{
  "hidden_act": "swiglu",
  "init_std_router": 0.017,
  "num_key_value_heads": 5,
  "norm_eps": 1e-05,
  "rope_fraction": 1.0,
  "init_std_qkv": 0.0383,
  "dataset": "wikipedia_en"
}
Below are experts of layer 4 (counted from 0) of a mixture-of-experts language model. Rows are named router (the router's row for the expert), gate (a neuron's input weights, with its number), up (a neuron's input weights, with its number) and show model dimensions 0-159. Each number is 128 + 32 x the weight over its row's rms, rounded and kept within 0 to 255.
After each expert's rows: a language model's description of what the expert responds to. This comes from a sample of Wikipedia text that the model never trained on.

# expert 2
router [ 77  88 148  71  68 121  81  68 164  86 174 109 147 113  70 125 141  87 122 140 153 112 112 141 152 162 115 145 168 106 188 115 142 106  81  98 155 144  85 166 147 155 152 121 182  98 157 135  99  91 164 119 121  76 118  91 171 136 163 135 158 132 122 152 132  97 111  92 141 105  79 181 181 123 105 126 164 171 184 153 134  73 123  89 115 128 145  95 115  87 164 153 104 170 148 154 140 145 103 110 133  82  95  29 139 148 101 151 144  87 106 111 129  52 106 109  83 107 118 148 125 160 150 148 151 119 155 128 160  89 158 157 111 140 130 129 155  54 159  99 137 120 128 103 189 128 159 152 158 109 105 157 136  60 145 130 201 159 158 165]
gate0 [150 132  98 110  53  79 107 121 136 105 165 195 104  95  77 105  84 113  86 183 154 145 108  94  84 124 166 161 146 141 159 126 158 155 136 120 101  90 155  95 146 165 121 193 128 145 130 126 118 127 152  86 174 119 148 124 126 111  89 165 139 112 155  77 145  73  88 133 134 119  82  77 124 126 113 136  78 168 115 113  94 121  94 109 137  83 192 117 180 156 107 160 106 153  92 143 113 192 117 109 130 118 129 165 102  80 137 175 119 199 137 134 132 111 150 137 116  77 227 134  80 117 129 159 196  84  85 132 121 145 123 142 127 212 106 177 134 105 150 137 131 120 120  52 145 114 101  86  90 158  89 111  73 140 147 128  96 109 111 146]
up0 [ 51  87 128 122 108 195 124 123 135 163  79 114 152 117 115  89  51 108 131 119 210 146 122 154 137 136 148  89  71 108  96 206 111 130 162 118 135 113 181 130 113 122 150 129 148 113 113 103 109 127 122 116 143  70  73 154 183  72 108 100 136 124 117 165  77 169 118 147 118 110 166 139  86  43 166 145 147 103 136 141 134  81  79 152 153 148 155 151 132 218  92 173  73 129 133 156 133 150 173 140 120 125  59 120  85  64 112 123 127 134 169  68 121 135 113 111 185 154 152 139 155 144 155 156  78 168 159  95 170  97 137 158 150 171 123 179 125 168 103 120 117 117 122 116 155 172 147 111 121 133 110 105 115 124 134 139 111 101 132 183]
What it handles: Single consonant letters and short pieces inside words and names, often after a vowel, e.g. Du-f-resne, dile-m-ma, Neu-rom-odulation, plus stray multibyte bytes.

# expert 62
router [100 125 197 154 108 147  89 176 108 149 130 109 135 144 143  95 147 156 158  87 100 183  94  95 188 137 134 121  66  98 119 119 198 113 127 121 144 116  91 119 135 179 149 160 158 162 123 140 160 125 123 183 128 139 127 147 164 102 118  47 151  85 111 108 146 124 198 103 114 169 106 161 111 144 152  72 103 163 114 120 167 154 189 116 185 117 133 162 113 113  87 118 156 109 121 161 125 149 168  96 143  88 177 143 199 170 125  91  91 123 154 132 148  70 124 142 115 121 145 157  98 118 118 146 177 122 166 172 157 163  37  94 158 144 153 128  99 126 126 125  89 142  90  90 119 176 116  42 121 170 150  92 135 168 112  82 188 108 108 144]
gate0 [116 145 116 144 127 108 190 175 127  71 154 181 134 155 129  92 134 142 102 116 106 118 114 119 110 118 116 135  92  95 146 141  81 124 136 151 144  89  96 167 114 155 151 130 122 119 110 166  91 114  92  91  60 133 137 114 107 119 200 140  58  67  99 134 203  95 136 123 144 105 148  55 152 147  59  89 129 104 142 129  64 162 126 122 149 146  91 143 197 185 175 109 145 133 106  63 102 119 161 110 129 141 162  86  85 128  93 220 108  85 109 132 115 149 159  57 147  89 109 129 110 128 125 144 120 136 140 125  61 123 147 148 131 137 103 105  92 149 111 111  91 115 129 100  89 139 105 122 148  84 221 133 100 128 139 121  89 128  63  81]
up0 [139 153  94  79 114 137 121 126 150 145 170 145 111 160 122 115 126 165 126 127 157 119 198 174 127 123 148 128 142 176 151 124 108 100 147 203 131 162 127 194  72 100  87 159  93  83 141  98 118 195 141 132 172  73 160 155 180 137 165 113 168  97 139 138  86 176 126  74 214  98 121  96  82 149 179  94 149 184 124 158 168 109 141 140 176 140 129 152  50 162 118  86  72 118 100 117  77 117 141 163 105 107 160 204 103 168 127 109 110 126 177 141 129 140 166 125 121 109 182 116 141  90 184 151  97 138 177 137 131 145 147 163 136 143 129 164 105 109  81 105  95  86 142 144 138  75 122 155 173 182 107 120 128 110 131 147 150 128 145 170]
What it handles: Inner pieces like is, he, ic, c, l inside words and names, e.g. recogn-is-ed, Sout-he-ast, hig-he-st, Washing-ton, Sulliv-an.

# expert 30
router [112  61 142  94  84 118 125 197 115 169 128 134 168 127  68  79 122 109  87 168 153 163  77 137 160  98 106  86 145  78 178 153  97 111  89 158  92  85 179 100  93  90  92 142 169 137 162 105  95  99 113 155  89 135 201 183 137 137 111 102 123 134 147  43  82 117 150 111 130 125 169 111 145 171 118 166 101 153 176  96  92 160 101  96 125 106 101 107 171  81 163 165 168 101 141 172  88 148 158 116 153 119  98 124 152 170  94  92 105 122 148 117 180  92 115 114 208 108  95 166  94 180 106 121  98  82 140 118 154 109 129 112 139 151 126 117 168 127 108 151  70 129  77 117 162 151 135  63 129 167 131  84 120 116 135 132 105 130 124 103]
gate3 [102 166 117  58 101 175 186 154 145 138 125 129 131  99  95 130 127  99 119 142 126 139 182 140 181 139 140 126 124 133  88 113 118 103 112 122  95 163 131 119 142 152  90 142 178 132 124  92 116 104  74  95 140 122 143 176 128  82  94 153  76  72  17  84  89 139 185 104 150 173 172 144  77 183 187 127 126 161 108  85 136 123 100 102 153 135 155  97 107 124 105  98  88 112 106 153  78 111 133 183 110  86 113  97  84  90 168 113 125 134  44 127 130 100 120  97 122  99 151 185 146  79 110 146 137 134  90 132 108 143  99 173 152  72 167 167 146 117 125 118  97 163  97 153 107 167 169 132 166 120 101 197 101  69 132 106  83 142 146 103]
up3 [162 186 101 105 122 136 134  78 115 105 107 142 122 161 172 165 118 122 105 124 128 121 126 104  53 109 112  73 125 171 123 153 164 143 203 192 119 107 105 145 112 130 145 131 148  62 164 113 189 168 167 122 116  77 123 107 110 114 159  99 153 111 192 159 120 136 141 143 141 124 173 106 137 121 114 154 125 125 125 142 136 137 168 157  68 197  56 145 114 141 159  71  91 161 154  87  92 109  81 113 120 111  79  70  88 200 148 105 109 106 129  98 131 111 157 160  73 183 144  72 179 141 134 147 121 216 127 116  99  87 127 132  83 127  86 111 126 128 137 122 143 106 158 113 175  95 122 134 186 129 186 163 136 132 163 154 181 138 162 146]
What it handles: Inner pieces of proper names, often non-English or after G, H or N, such as ro in Giro, ó in Gómez, ay in Daya.

# expert 63
router [ 90 120 163 115 128 141 144  99  92 123  74  85 143 146 119 150 159  99 208 109 144 121 141 154 183 140 104 120  78 136 115 146  81 115 118 146  96  95 117 186  82 151 131 175 175 136 138 209 138 189 117  76 121  75  90 149 143 111 177 134 144 103 135  98 132 125 174 107 117 145  86 162 176  95 138  94 140 133 145  98 163  68 144 125 130 132 106 133  82  80 151 129  61 163 132 156 118 122 114 120  71 136 106  81 181  94 115 134 166  84 159 100 105  86 169  90 124 123 118 160  83 184  71 154 164 171 143 107 156 117 102 164 102  98 156 160  85 126  83 145 118  85 133 116 178 129 198 132 105 103 126 182 197 121 126 103  90 149 164 144]
gate0 [ 98 100 152 118  95 145 124 141  78  98 101 162 185 142 121 198 132 155 130 104 103 113 173 152 141 148 198 115 166 165 130 110 156  70  99 129 135 136 106 131 198 136  64 140 166 101 104 111 178 142 144 145 152 126  95 170 101 170 144 130 169 179 122 160 148 108 121 126 123 126 123  96  86 143  82 119 200 114 118 124 135 101 136 133 123  65 125  92  82 155 142  92 130 136 185  86 122 196 174  23 147 140  91 165 129 153 107 115 129 181 154 154 105  80  96 109 121  76  93 105 119 106 144 114 117 157 124 137  95 135 141 145 184 133  82 137 119 145 126 100 161  84 130  66 129 105 115 111 119 126 112 206 120  86  42 131 172 130 124 177]
up0 [112 179  96 147 109 178 154 147  83 135 154  77  73 121 108 118 129 132 144 156 186 156  82 151  59 108 125 100 140  94 162 183 122 191 151 154 154 151  62 113  79 105 131 123 118 147  72  70 134 109 144 111  95 136 111 102 156 123  95  92 115  69 123 158 149 194  58 156 123  80  86 140 169  84  73 160 129 136 148 143 124 182 120 103  84 174 137  67 153 134 100 129  98 156 157  91 174 159 120 166 117 149 123 119 112 121  57 119 124 143 107 118 111 164 211  96 130 101 110 153 173  90 127 148 113 136 193  79 107 145 117 151 145 115 119 131 122 141 129 125 120 103  94 202 145  85 177 184 111 147  94  79  99 114 129 119 122 132 139 131]
What it handles: Inner syllables such as is, ge, pe, e after a stem, as in hero-is-m, Thes-is, char-ge, Mar-ine, D-is-continu.

# expert 1
router [188 183 138  74 139 124 142 113 145 121 203 132 168 127  84 134  96 158 105 112 168  88  97 163 169 145 140 168 143  60 121  98 176 113  53 115  92 133 179 158  64 169  71 118 137 164 179 143 119 111  96  99 117 148 146  83 152 157 113 169 127 180 142 144 153 139 133 138 120 111 148 149 141 162 146  78  97 128 166 115  97  89 133  98 129 153 142 142  71  98 153 112 186 138 120 115 133 142 130 149  91 138 130 168 136  79 129 107 137 139 162 136 125 147 110 134 144  73  85  77 121 189 118  81  99 102 140  89 175 215  65  84  80  88 120 113 155  80 168 134  98 124 104 126 100 127 123 168 155 123 147 112 170 149 188 133 128 191 161 131]
gate0 [117 143  79  97  77 118 140 101 148 155  98 153 130 123 140 118 127 162 148 161 138 154  89 183  84 143 111 113  73  92 117 120  98 109  68 109 119 131 170 169 124 146  51 158  77 147 122 142  55 103  88 110 175 129 127  95 146 172 196  78 147 141 136 203 161 129 137 125  61 101  92 106 109  78  94 111 138 164 117 123  42 129 145 115 157 120 150 137  86 102 103 123 139 100 150 112 103 131 129 172 143 156 140 131 116 144 101 118  94  74  70 152  84 162 175  87 224 103 100 116 149 145 165 160 115 119 167  88 151 173 114  88 106 125 164  73 116 114 140 105 122 120 167 170  61 141 131 138 187 147 135 118 134  70 134 149 109 135 106 107]
up0 [132 155 138 129 111 152 110 166 116 157 151 115 147 120 184 127 160 172  90 163 109 129 126 106 129 124 123 142  43 143  94 109 197 149  97  85  66 172 161 116 174 207 142 116 120 118 145 172 147  98  82 165 109  46 115 110 134  80 100  36  82 129 135  77 155 114 160 120 125 110  92 122 113 147 185 152 141 122 158  80 100 116 165 142 133  84 123 127  91 116 131 102 195 117 178  99 106 134 137 135 125 145 113 111  77  87  68 116 143 181 156 139 136  89 109 218  97 124  92 160 115 113 103  90 167 134 123 152 103 121 152 132  92 129 158 184  90 131 171  93 110 108 106 121 111  94 157 129  99 171 110  91 105  97  91 105 152 106 136  68]
What it handles: First capital letter or consonant cluster of a proper name, mostly surnames and team or place names, such as B(ulls), St(one), Pl(oiești).

# expert 25
router [128 119 144 155 147 141 118  82 189 170 151 155 145 119 180  86 121 110  88 133 138 174  64 149 133 125 145 136 119  90 125 188 156  89  73 139 146 198 179  95  86 168 124 159 145 132 133 124  80 210  76 178  87 113 100  89 130 169 105 158  86 140 176 116 124 149 157 105 121 126 168 150 128 135  82 162  63 161 117 106  71 121  75 136 109 158 100 132 191 104 110 128  97 124 148 120  89 133 142 117 174 116 176 137 172 100 127 137 144 156 114 147 106  95 121 172 123 149  80 119 149  99  44 161  92 128 135 136 154 175 137 110 132 112 118  81 148 117 159 121 188 134 107  82 138  72 100 124  73  88 147  89 112 162 111 176  63 130 123 101]
gate0 [ 50 147 159  88 130 126 129 127 105 112 101 161 118 131 131 140  81 115 103 142 116 152 148 171 136 161 163 104 136 116 133 136 118 184  90 163  57 126 103 147 140 185 151 167 120  89 113 134  50 119 148 144  99  80 136 121 123 101  96 126 104  56 202  79  62 118 164 128 162 190  51 143 116 125 111  96 154 208 113 172 148 113  90 108 143 124 110 142 107 137 161 123 107 140 120 181 147 115 107 177 137 111 113  88 112 105 108 170 132  74 117 153 126 205 134 172 114 166 159 108 142 134 132 133 180 142 109 116 132 103 129 149 100 179  71 148 112 104 104 132  81 115 135 153 174 154 168 205  80 184 125 118 114 148 121 111 147 197 140 101]
up0 [108 115 173 139  85 150 130 113 202 126 121 123 163  70 138 126 146  78  81 107  60 109 107 154 201 137 139  69 128 179 144 145  74 124 134 146 107 146 179 107 116 160 203 149 127 144 152 120  88 107 172 108 146 102 152  66 171 193 126 118 109 147  88  93 102 122 195 151 126 145  95 168  94 106 102  88  84 179 130 121 126  66 130 218 167  94 158 117 127 140 144 120 143 120 128 135 107 130 113 101 157 162 166  81 141 139 147 114 136  76 168  86 132 114 133  89 118 140  97 151 141 144 121 121 152 142 124 109 203 113 165 150 105 148 103 158 169 122 174  97 148 167  90 140 206 162  87 185 120 104 127  89 136 109 158  79 136 143 135 134]
What it handles: Short middle fragments such as ov, av, ap, id, mostly after J or R, as in J-ov-ić, J-av-ier, J-ap-an, div-id-ed.

# expert 29
router [ 94  46 128 137 108  98 140 203 117 149 123 113 145 126 139 103 118 193 111 151 151 163  87 114  98 131 180 167  77 133 162  75 128 149 134 175 125 134  83 127 116 162 132 130 133 109 128 146 151  89 105 183 144 121 128  80 142 146  74 101  86 178  77 156 204 171 122 121 165  94 121 135 172  78 107 165  93 114  81 125 199 110 154 162 173 130 138 117 146 126 121 178 187 199 155 111 125  98 141 137 127 154 142  93 137  92 130 107 118 143 134 119 168 123 145 163  81  99 129 149 199 101  55  60 110 140 181 110 130 140  97 157 172 144 130 143 152 159  94 105 137 116 159  90 102 124  56  84 111  95 110  91 134 151 115 141 120  69 124 151]
gate4 [102 109 183  73  80 183 160 144 140 108  71 108 117 108 151 127 161 140  93  87  98 167 184 129  91 125 154 118 127 102 148 148  92  20 124 120 151 132 103 133  97 102  82 103 125 150  48 113 101 123 147 163 114  51 115 134 189 123  87  59 120  92 120  65 118 147 131 126  99  96 129  80 131 146 120  92 107 155 114 183  83 175 172  87  68 116 109 138 163 168 103  94  82 162 118 101 103 162 113 117  98 125  99 106 129 192 117 141 173 139 133  77 148  96 144  82 136 130 144 152 115 141 163 152 136 188 126 139 117 108 129 182 117 125 114 171  62 154 130 125 154 146 153  80 173 122 103 132 134 105  93 175 117 105 113 115 118 132  74 151]
up4 [170 166  65 119  82  96 129 106  80 131 163 153 118  48 163 159 115 119 200 173 195 126 125 106 123 151 116 109 167 142  35  95 127 139 130 146  92 191 117 166 186 179 147  94  90 127  98 168 130  95 114 108 117 128  77 119  69  80 112 153 186 116 105 136 134  92 156  78 104 161  80 184 133 145 171 138 155 109 159 146 174 154  84  92 107 166  93 128 111 156 133 189 161  92 137 115 186 129 133  74 116 109 140 148 158 126 122 164 102 159 148 145 128 109 128 155 162 138 124 101  74  91 120 181 119  94 123 117 142 126 144 115 166  82 133 127 148  64 150 124 161 137 117 164 151 111 130 109 106 150 146 133  56 156 132 123 100 115 189 125]
What it handles: Pieces in the middle of a longer word, often before ed, le or on, such as independent, pretending, prepped, passengers, Utpal.

# expert 8
router [103 138 120 120 114 140 124 107 126 149 170 169  80 124 146 117 121 147 117  90 112 105 107 195  82 137 139 139 106 109 105 124 161 102 107 104 115  81 168 122  78 112 109  66  40  81 108 122  89  73  78 152 130 167 142 163 121 157 103 107 106 114  97 150 191 142 124 131 121 162 206 118 171  92  99 115 195 116 138 103 157 115 124  91  79 135  82 157  88  92  92 185 119 101 134  93 183 156 127  90 131 136 128 123  88 128 128 127 165 191  89 114  64  59 130 134  91 136 126 176 170  82 197 153 180 168 122 114 100 127  83  57 110  84 151 134 149 148 121  82 104 127 111 155 126 137 167 153 148 170 158 121 164 148 140  86  93 145 159 126]
gate2 [106 159 142 128  92 147  91 121 179 182 113  82 110 193  74 102 158 115 121 116  95 123 124 164 157 160 115 119 221 134 138 155 154  70 153 120 152 104 169 155 126 173 171  84  89 110 112 142 165  96 128 129 129 135 143 148 208  88  80 136 105 166  83  75 101 136 134 146  70 178 125 103 154 164 103 164 116 185 127  85 150 152 102  88 144 138 163 150 119 122 180 169 120 114 133 156 118 182 105  84 162  88 117 136 100 106 131 148 179 131 130 102 129 103  68 138 149 168 180 102 101  64 146  78 169 118  94 137  98 101 168 133 112 129 186 156 164 131 122 116 108 169 159 123 203 117  89 162 130 151 136 127 106 172 101  62 127 126 103 146]
up2 [154  94 112 120  78 128 146  84 110 163 117  92 132 120 168 115 125 171  99  85 147  67 156  99  98 165 105 163 125  62 163 151 125  97  92 186 118 160 135 125 149 158 106 100 114 153 149 175 170  95 145 180 125  99 188 139 122 131 136 176 119 164 108 190 145 148 133 102 109  95 134 137 122 138 115 161 115 111  50 137 142 114 121 112 109 173 182 107  91 164  58 143 140 117 144 171 126 132 149 128  56 129 155 108 141 150 134  87 142 137 175 136 164  56 148  61 137  93 162 142 119  76 141  91 111 193 118 127 146 112  95 113 148  86 113 120 110  85 117 153 160 156 130 191 104 149  73  54 101 145  80  37 132 106 106 128  90 137  92 142]
What it handles: Space-prefixed capital letters or short capitalized pieces starting proper nouns after the, of, by, e.g. E-dinburgh, St-ate, Fran, Aust.

# expert 15
router [137 104 108 136  93 139  80 134 191  61  70 157 160 128 117 125 147 174 179 125 113 105 170 118 126 168 127 106 156  98 152 155  82 113 104  42 125  87 127 140 136 156 174 103 113 159 113 138 137 107 114  72 181 121 105  90  70 156 108 162 189 129 123 171 123 121 183 161  98 103  90 139 145 128 157  79 119 129 141 106 118  85 140 105 126  95 126  78 132 123 104 115 176 158 120 134 159 106 166 150  55 113 126  51 136 165 127  91 152 149 155 106  99 102 166  89 103 111 138 152 143  99 151 123 135 214 167 128 149 171 157 123 187  87 140 152  81 171  90 146 134 153 151 145 140 198 162  78 118 144 153 219 152 126  94 125 153 121 119 137]
gate0 [114 162 132 161 203  87  44 120 114 143 112 111 126 154 144 142 136  70 140  98 100 115 155 101 116 144 176 115 156 125 229 168 163 116 157 139 137 120 112 161 110 118 150 132 134 106  88 156 156  90 144  81 196  74 176 140  79 137 129 111 176 144 137 127 115  71 149 115 170 158 177 145 109 112 109 145 158 196 111 133 138 152 134 142  41 120 119 120  92 164 103 167 134 111 155  83 111  86 113 134 167 112 142 109  82  99 138 134 172 117  63 127 151 184 145 172  80 173  85 155 145 149 164 146 169 138 112 158 104 119  85 159  94 135  87 112 105 147 159 160 182 123 154 140 141  97 122 179 174 140 146 120 126  82 131  65 154 182 135 142]
up0 [176  97 112 129 129 168 181 161 131 107 149 168  76 122 153 118  75 151 108 144 133 155 172  69 105 116  94 127 109 143 106  72 128 210  97 146 153  93  97  86 180 116 104 115 109 135 114 105 132 124 175 151 117 229  87 185 162 119 161 131  73 158 176 158 132 141 107 170 155 135 142  84 103 163 123 104 120  86 158 174 110 150 129 131 135 132  93 168 137 152 115  42  95 121 121 140 169 159 129 112  80 111 146 161  87 190 141 138 104 115 106  98 110 168 169 136 163  95  97  96 142 106 141  38  92 149 123 103 164 137 133 101 170  96 124 124 157 122 123 141 137  86 105 111  68 113 114 123 149  66 146 101 111 179 108 167  62 105 107 128]
What it handles: Word-final suffix pieces forming adjectives and nouns, such as ous, ical, ity, able, ance, and final e in adob-e, Miocen-e.

# expert 11
router [174 167 116 130 107 149 102 113 126  66 135 110 192 145 136 110 145 109 146 172 131 112 156 121 106 160 167 121 183 124 105 120  88 147  86 150  63  92 129 131 123 183 192 119 102 148  38 121 130 115  94  97 148 155 126 165 110 143  88  84 113 110 120 161 139  97 107 236  91 127  80  98 168 133 157 106 127 119 168 120 180 122 111 183 146  87 175  62  99 144 177 150  66 115 154 149 128 110 146 167  40 129 171  71  99  84 113 166 142 141 142 113 170  98 135 112 120 115 187 141 130 149  70 141 147 113 138 140 163  78 155 156 183 131 142 135 141 128  96 105 139  83 139 121 143 145 152 130 167 134 139 109 140  63  92 148 152 135  91 105]
gate1 [164 107 141  99 128  96 131  97  51 156 118  75 137 173 154 155 166 136 182 120 162  75 132 121 137 113 131 101 160  65 110 107 156  73 152 132 100  90 191 132 164  93 113 142 109 120 135 118 129  85  76 124 193 109 139  99 129 139 161 138 165 129 119 175  78 221 155 127  59 133 144 130 129 101 196 116 173 169 123 165 151 136 166 135 194 106 114 120  95 110 117  94 164 136 130 115 115  88 157 132 125  56 162 152 122 135 131 133 118 179 166 143 104  87  89 143 113 139 101 161 126  80 116 113 128 118 119 163 121 137  80  80 152 120  62 117 170 180 159 159  77 127 134 126 151 171  81 103 155 123  95  69 119 144 147 150 175  74 131  77]
up1 [107 169 132  81 161 167 147 108 171  92  70 115 128 130 111  76 114 133  74 102 192 191 115  96  83 105  88 127  93 148 138 158 114 161 171  89 108 113 151  81 119  95 113 152 122 142 127  85  50 116 132  89  39  85 123 133 122 111 103 115 121 141 105  89  79 143 179 166 147 144  93 142 125 205 124  89 129 146 132 122 122 181 156 132 131 148 123 128 127 165 136 141 204 146  83 163  86 176  71  87 170 120 125 129 158 184 146  56 123  52 145 162 144 121 125 143 122 165 137 125  85 120 174  94 145  99 143 124 168  79 117 117 167 136 119 106 212 124 130 115 121 169 155 108 148 154 151 102  68 104 127 165 131 116 123 125 153 118 101 124]
What it handles: Final pieces completing nouns and adjectives, often before of or a comma, such as straight, affluence, place, Stuttgart, aircraft.

# expert 42
router [107 104  92 123 129 155 151 105 152 141 121 191  98 141 106 224 134 137 146 130 107 172 145 168 162  64 142  99  64 131 112  96 176 129  97 163 163 153 156  99 112 152  91 137 149  95 147 157 127 115 160 159 130 125 172 128 162 155 109 119 114 132  97 139 134 124  95 119 149 119 170 156  78 107 131 112 113 104  84 142 126 119 160 145 117 154  98 152 197 126 125 149 125 197  95  49 103 172 140 158 103 111 113 134 161 103 175  99 176 103 149 139 150 100 107 116 141 135 144  51 127 172 100  77 135 101 155 137 128 110 184 153  72  87 142 118 133 201 193 143 117 151 114 109 113  53  90 192 112  49  98 115 137 144 160 113  96  55 127 153]
gate0 [134 106 129  78 130 182  53 111 197 150 170 168 113 133 133 126 138  99 154 122 120 104 146  82 159  92  62 108 137 139 141 145  97 156 118  68 157  98 161 144 100 149 179 152  78 150 115  96 110  88 165 136 185 152 105  97 115 160 194 119 141 153 159  75  90  49 121 125  75 128 139  67  60 123 154  74 139 138 169 130  85 112 131 121  67 138 103 119 125  96 147  63 134 113  66 125 140 106 169 140 119 143 179  92 140 143  71 123 146 103 188 128  84 137 138  84  97 163 113 150  66 160  99 125 126 135 133 111 127 159 144 114 119 119  51 126 105  99 122 185 102 134 116 167 109 149  77 117 142 109 167  89 123 108 132 149 101 101 111  92]
up0 [165 204  58 135  91 140 136 191 101 118  84 116  60 185 148  76 176 158 108 135 138 135 164  98  73 177  94 163 186 166 119 128 109 164 125 172 130 142 100 148  72 103 148 147 138  62 101 206 107 125 104  81 207  92  90 147 145  75 112 134 137  98 126 163 129 122 150 132 166 177 142 129 129 167 109 124  87 128 134 115 115 142  83 136 145 151 149 173 107 174 165  70 164 125 115 127 137 150  96 117 215 138 138 117 131 217 152  75  90 141 165 173 169 114 129 104 166  73 132 119  91 129 149 116  75 137 130  85 119 117 126 131 174 145 135 109 115 118 110 144 147 142 145 137 140 155 112 111 144 112 106 145 108  98 134 153 139 109  84 136]
What it handles: Word pieces just after a heading marker or table pipe, such as eg in Regular season, ec in Reception, C in Current members.

# expert 57
router [176 113 161 105 128 159  40 102  95 149 128 138 163 156 102 115 125 163 143 107 152 123  98 101 100 158 110 103 170  77 165  89 111 129  79  81 111 144 139 151 140 166 161 150 146 103 121 126  86 111 122 120 199 124 157 134  81 122  67 105 184  98 101 165 157  77 174 123 112 127  99 127 158 183 121 127 121 147 180 106 153 114 142 205 188  91 138  43 128 132 115 154 123 140 120 120 117 106 151  85  54 134  98  65 159 101 127 157 105 181 171 131 121  88 146  65 123 142 103 110 107 188 156 118 118 108 141 144 132 190 148 113 174 140  64 114 120 157 134 112 127 113  91 180 157 174 128  77 105 166  81 118 137 149 133 161 151 157 183 128]
gate29 [176 100 140 132 170 126 127 100 149 130  72 155 133 152 102  94 170 107  97 120 127 159  91 158 160 155 107 136  97  85 137 127 140  95 165 166 139  25 153 131  97 146  96 141 145 166  77 166  89 176 113 151 155 137 131 145  95 160 136  77 121 137 137 131 108 148  65 141 145 130 116  94  72 129 159 144 101 139 157 154 101 164 104 152 158 118 163 113 129 151  81 105 169  47 168 184 115 125 201  95 111 138 100 145  91 160 162  70 154 101  99 127 179 167 131 119 168 176 137  90 137 126 121 132 150 163 132 122 185 151 147  60 143 118 134 200  76 159 110 174 138  64 200 155 135 141  92  85 143 108 114 161 164 156 129 102 140  91 121  99]
up29 [105 141 137 145  65  52 126  99 126 164 167 125  93 137  78  50 137 231 144 157 176 148  86  99 168 140 115  95 138 129 145 130 130 190  78 110  88 111 125 118 132 129  83  75 114 125  83 119 167 147 140 127 157 115 103 166 143 115  92 186 123 109 120 112 111  84 133 180 116 138 132 138 184 108 112 132 125 171 128 132  92 177  92 138 177 140 124 118 145 129 119 143 147 110 106  75 194  86 107 126  95 147  62 154 126 160  96  30 112 127 144  86 128 123 122 136 206 103 153 105 152 142 120 135 101 120 115 156 189 124  88 125 159  98 144 178  95 126 132 107 118 189 102  57  95 136 108 163  95 132 131 122  97 133 100 121 167 154 171 158]
What it handles: Mid-word suffix pieces of adjectives and nationality words, such as Spani-ard, Amer-ican, Contempor-ary, emphat-ic, Tim-el-ine.

# expert 53
router [103 185 130 116 127 161 136  82 116 102 127 119 130 172 147 184  80 106 107  83 103 173 113 128 131 178 180  74 116 192 111  91 198 102  98 175 142 115 140 153 142 173 103 129 167 113 137  87 170 151  92 133 209 164 127 108 125  89 154 131 206 154 104 131 139 104 150 113 104 138 127 128 105  51 156 154 120 112 148 146 161 161 103  73 131 101 145 150 147  89 193 144  80 116 118 113 115 164  74 135 122 115 158 147 101 147 148  78 126 122  93 141 170  83 121 183 119 149 130 145 182 116 168 126  92 124 123 137 128 110 155 150 114  91 169  47 103  85 190 124 129 148 143 119 129  59  88 182 117  86 169 155 107  92 101 121 126 168 106 165]
gate1 [214 135 132 125 179 100 125  95 116 140  66 180 134 107 129 147 123 156 139  92  91  89 108 107 158  84 116 152  72 119 122 129 152 162 132 124 127 188 109 171 153 146 117 133 139 132 159 149  51 115 193 156 157 137 137 167 131  84 179 181 146 130 134 175  75  89 150 121 188 113 136 149 130 130 111 126 139  97 146 173 142  98 137 135  94 133 109 179 115 138  25  73 181 143 108 175  74 135 125 110  98 144  75 143  83 156  90 109 134 111 121 143 145  77 116 147  84 147 148 152  71 131 135 112 143 124 169  81  66 120 108  77 154 157 134 135 107 123 127 128 145 129 160 125  95 118  92  98  92  82 193 114 133 155 153  95 141  36 117 136]
up1 [137 123 158 166 149 140 120 106 143 112 104 161 185 164 120 133  94 132 165 101  77  91 126 117 179 139 131 138  45 139 120 166 104  82  88 122 116 188 145 149 170  99 100 132  98 116 139 166 115 169 174 167 122 105 121  75 130  99 170  63 144 138  89 220 144 115 131 150 155 142 136  83 172 106 138 121 104 117 102 107 146 135 147 137  85 122  79 110 195 137 106 112 120 118 152 151 123 143 158  61  73 113  60 158 124 179 144 132 105 100 140 161 145  87 155 116 185  69 133 118 130 133 165 130 115 143 122 144 153 131 109 104 146  99 146 145  98 115 124 144  83 101 102  39  99 101  83 132  71 106 191 149 162 172 159 139 168  96  74  62]
What it handles: Letters like t, l, r at the start or inside a word, such as brothel, bought, letter, stepsister, Don't.

# expert 17
router [121 125 143 122 133 150 118 104 172 105 147 109  91 160 156 171  92 153 103  98 125 111 150  91 154  54 129  79  78 170 127  87 177 129  78 149 127 134  83  93 165 119  69 135 156  90 152 129 130 121 128 110 152 165  88 124 167 128 146 113 119 162 126 137 169  91 103 156 194  80 129 128 127 106  88 165 130 129 102  93  65 204  99  71 160  77 110 204  89 107  96 133 164 116  56  91 121 137  70 103 113 135 135 143 112 139 112  65  85 112  87 162 102 125 146 199  74 174 150 128 132 127 136  73 147 137 151 100  97 114 151 152 111 125 179 126 169 141 188 105 140  97 133 143  90  99 108 149 160 103 153 162 119  79 109  94 113 112 185 170]
gate1 [ 64 155 118 146 165 137 162 119 169 143 150  72  84 169 147 139 136 104 138  75 128  91 134 115 157 192 148 138 128 153 131 178 158  76 156 161  82 134 143 106 100 157 133 170 169 131 101 101 182  47 104 100  96 126 138 112 109 145 108 104 155 106  67  54 142  82  96 149 127 156  99 173 179  97 205 116 152 128 120 137 113 144 145 122 167  88 142 147 107 165 129 142  97 112  96 144 151 138 147  99 113  80 186 131  95 132 149 122 166 112 162 178 133 135 144 147 201 105 103 173 179 128 121  89 116 146 126 103  95  62 128 138 104 118 154 113 132 105 110 121 150  94  84  77 137 166 144  70 140 120 101 135 124 101  38  58 144 183 119 143]
up1 [ 32 105 152  95 112 153 100 119 132 117  82 108 134 126 125 161 123 135 145 151 160  66 201 103 151 140 113 133 113 121 152 109 166 136 159 195 144 123 105 153 185 129 124 110  80 130 120 134 151  72 150 136 124 103 104 134 136 146 159  59 120 118  89 159 120 140 120 131 150 144  98 102 133 118 149  96 135 113 196 165 116 151 105 128 118 122 134 144 116 122 143  56 118 141 110 131 177 170 119 115 124 120 105  91 144 124 136 151 157  93 173 125 109 108 123 147 156 123 142 140 143 144 219 143 136 156  97 145  83  77 105 105  61  93 117  90 134 126 148 146 188 181  87  86  84 113 168 155 147 125 111  81  87 113  16 125 155  68  37  68]
What it handles: Opening pieces of a word right after a hyphen, quote, heading mark or article, such as post-hardcore, gradual, classes, Leadership.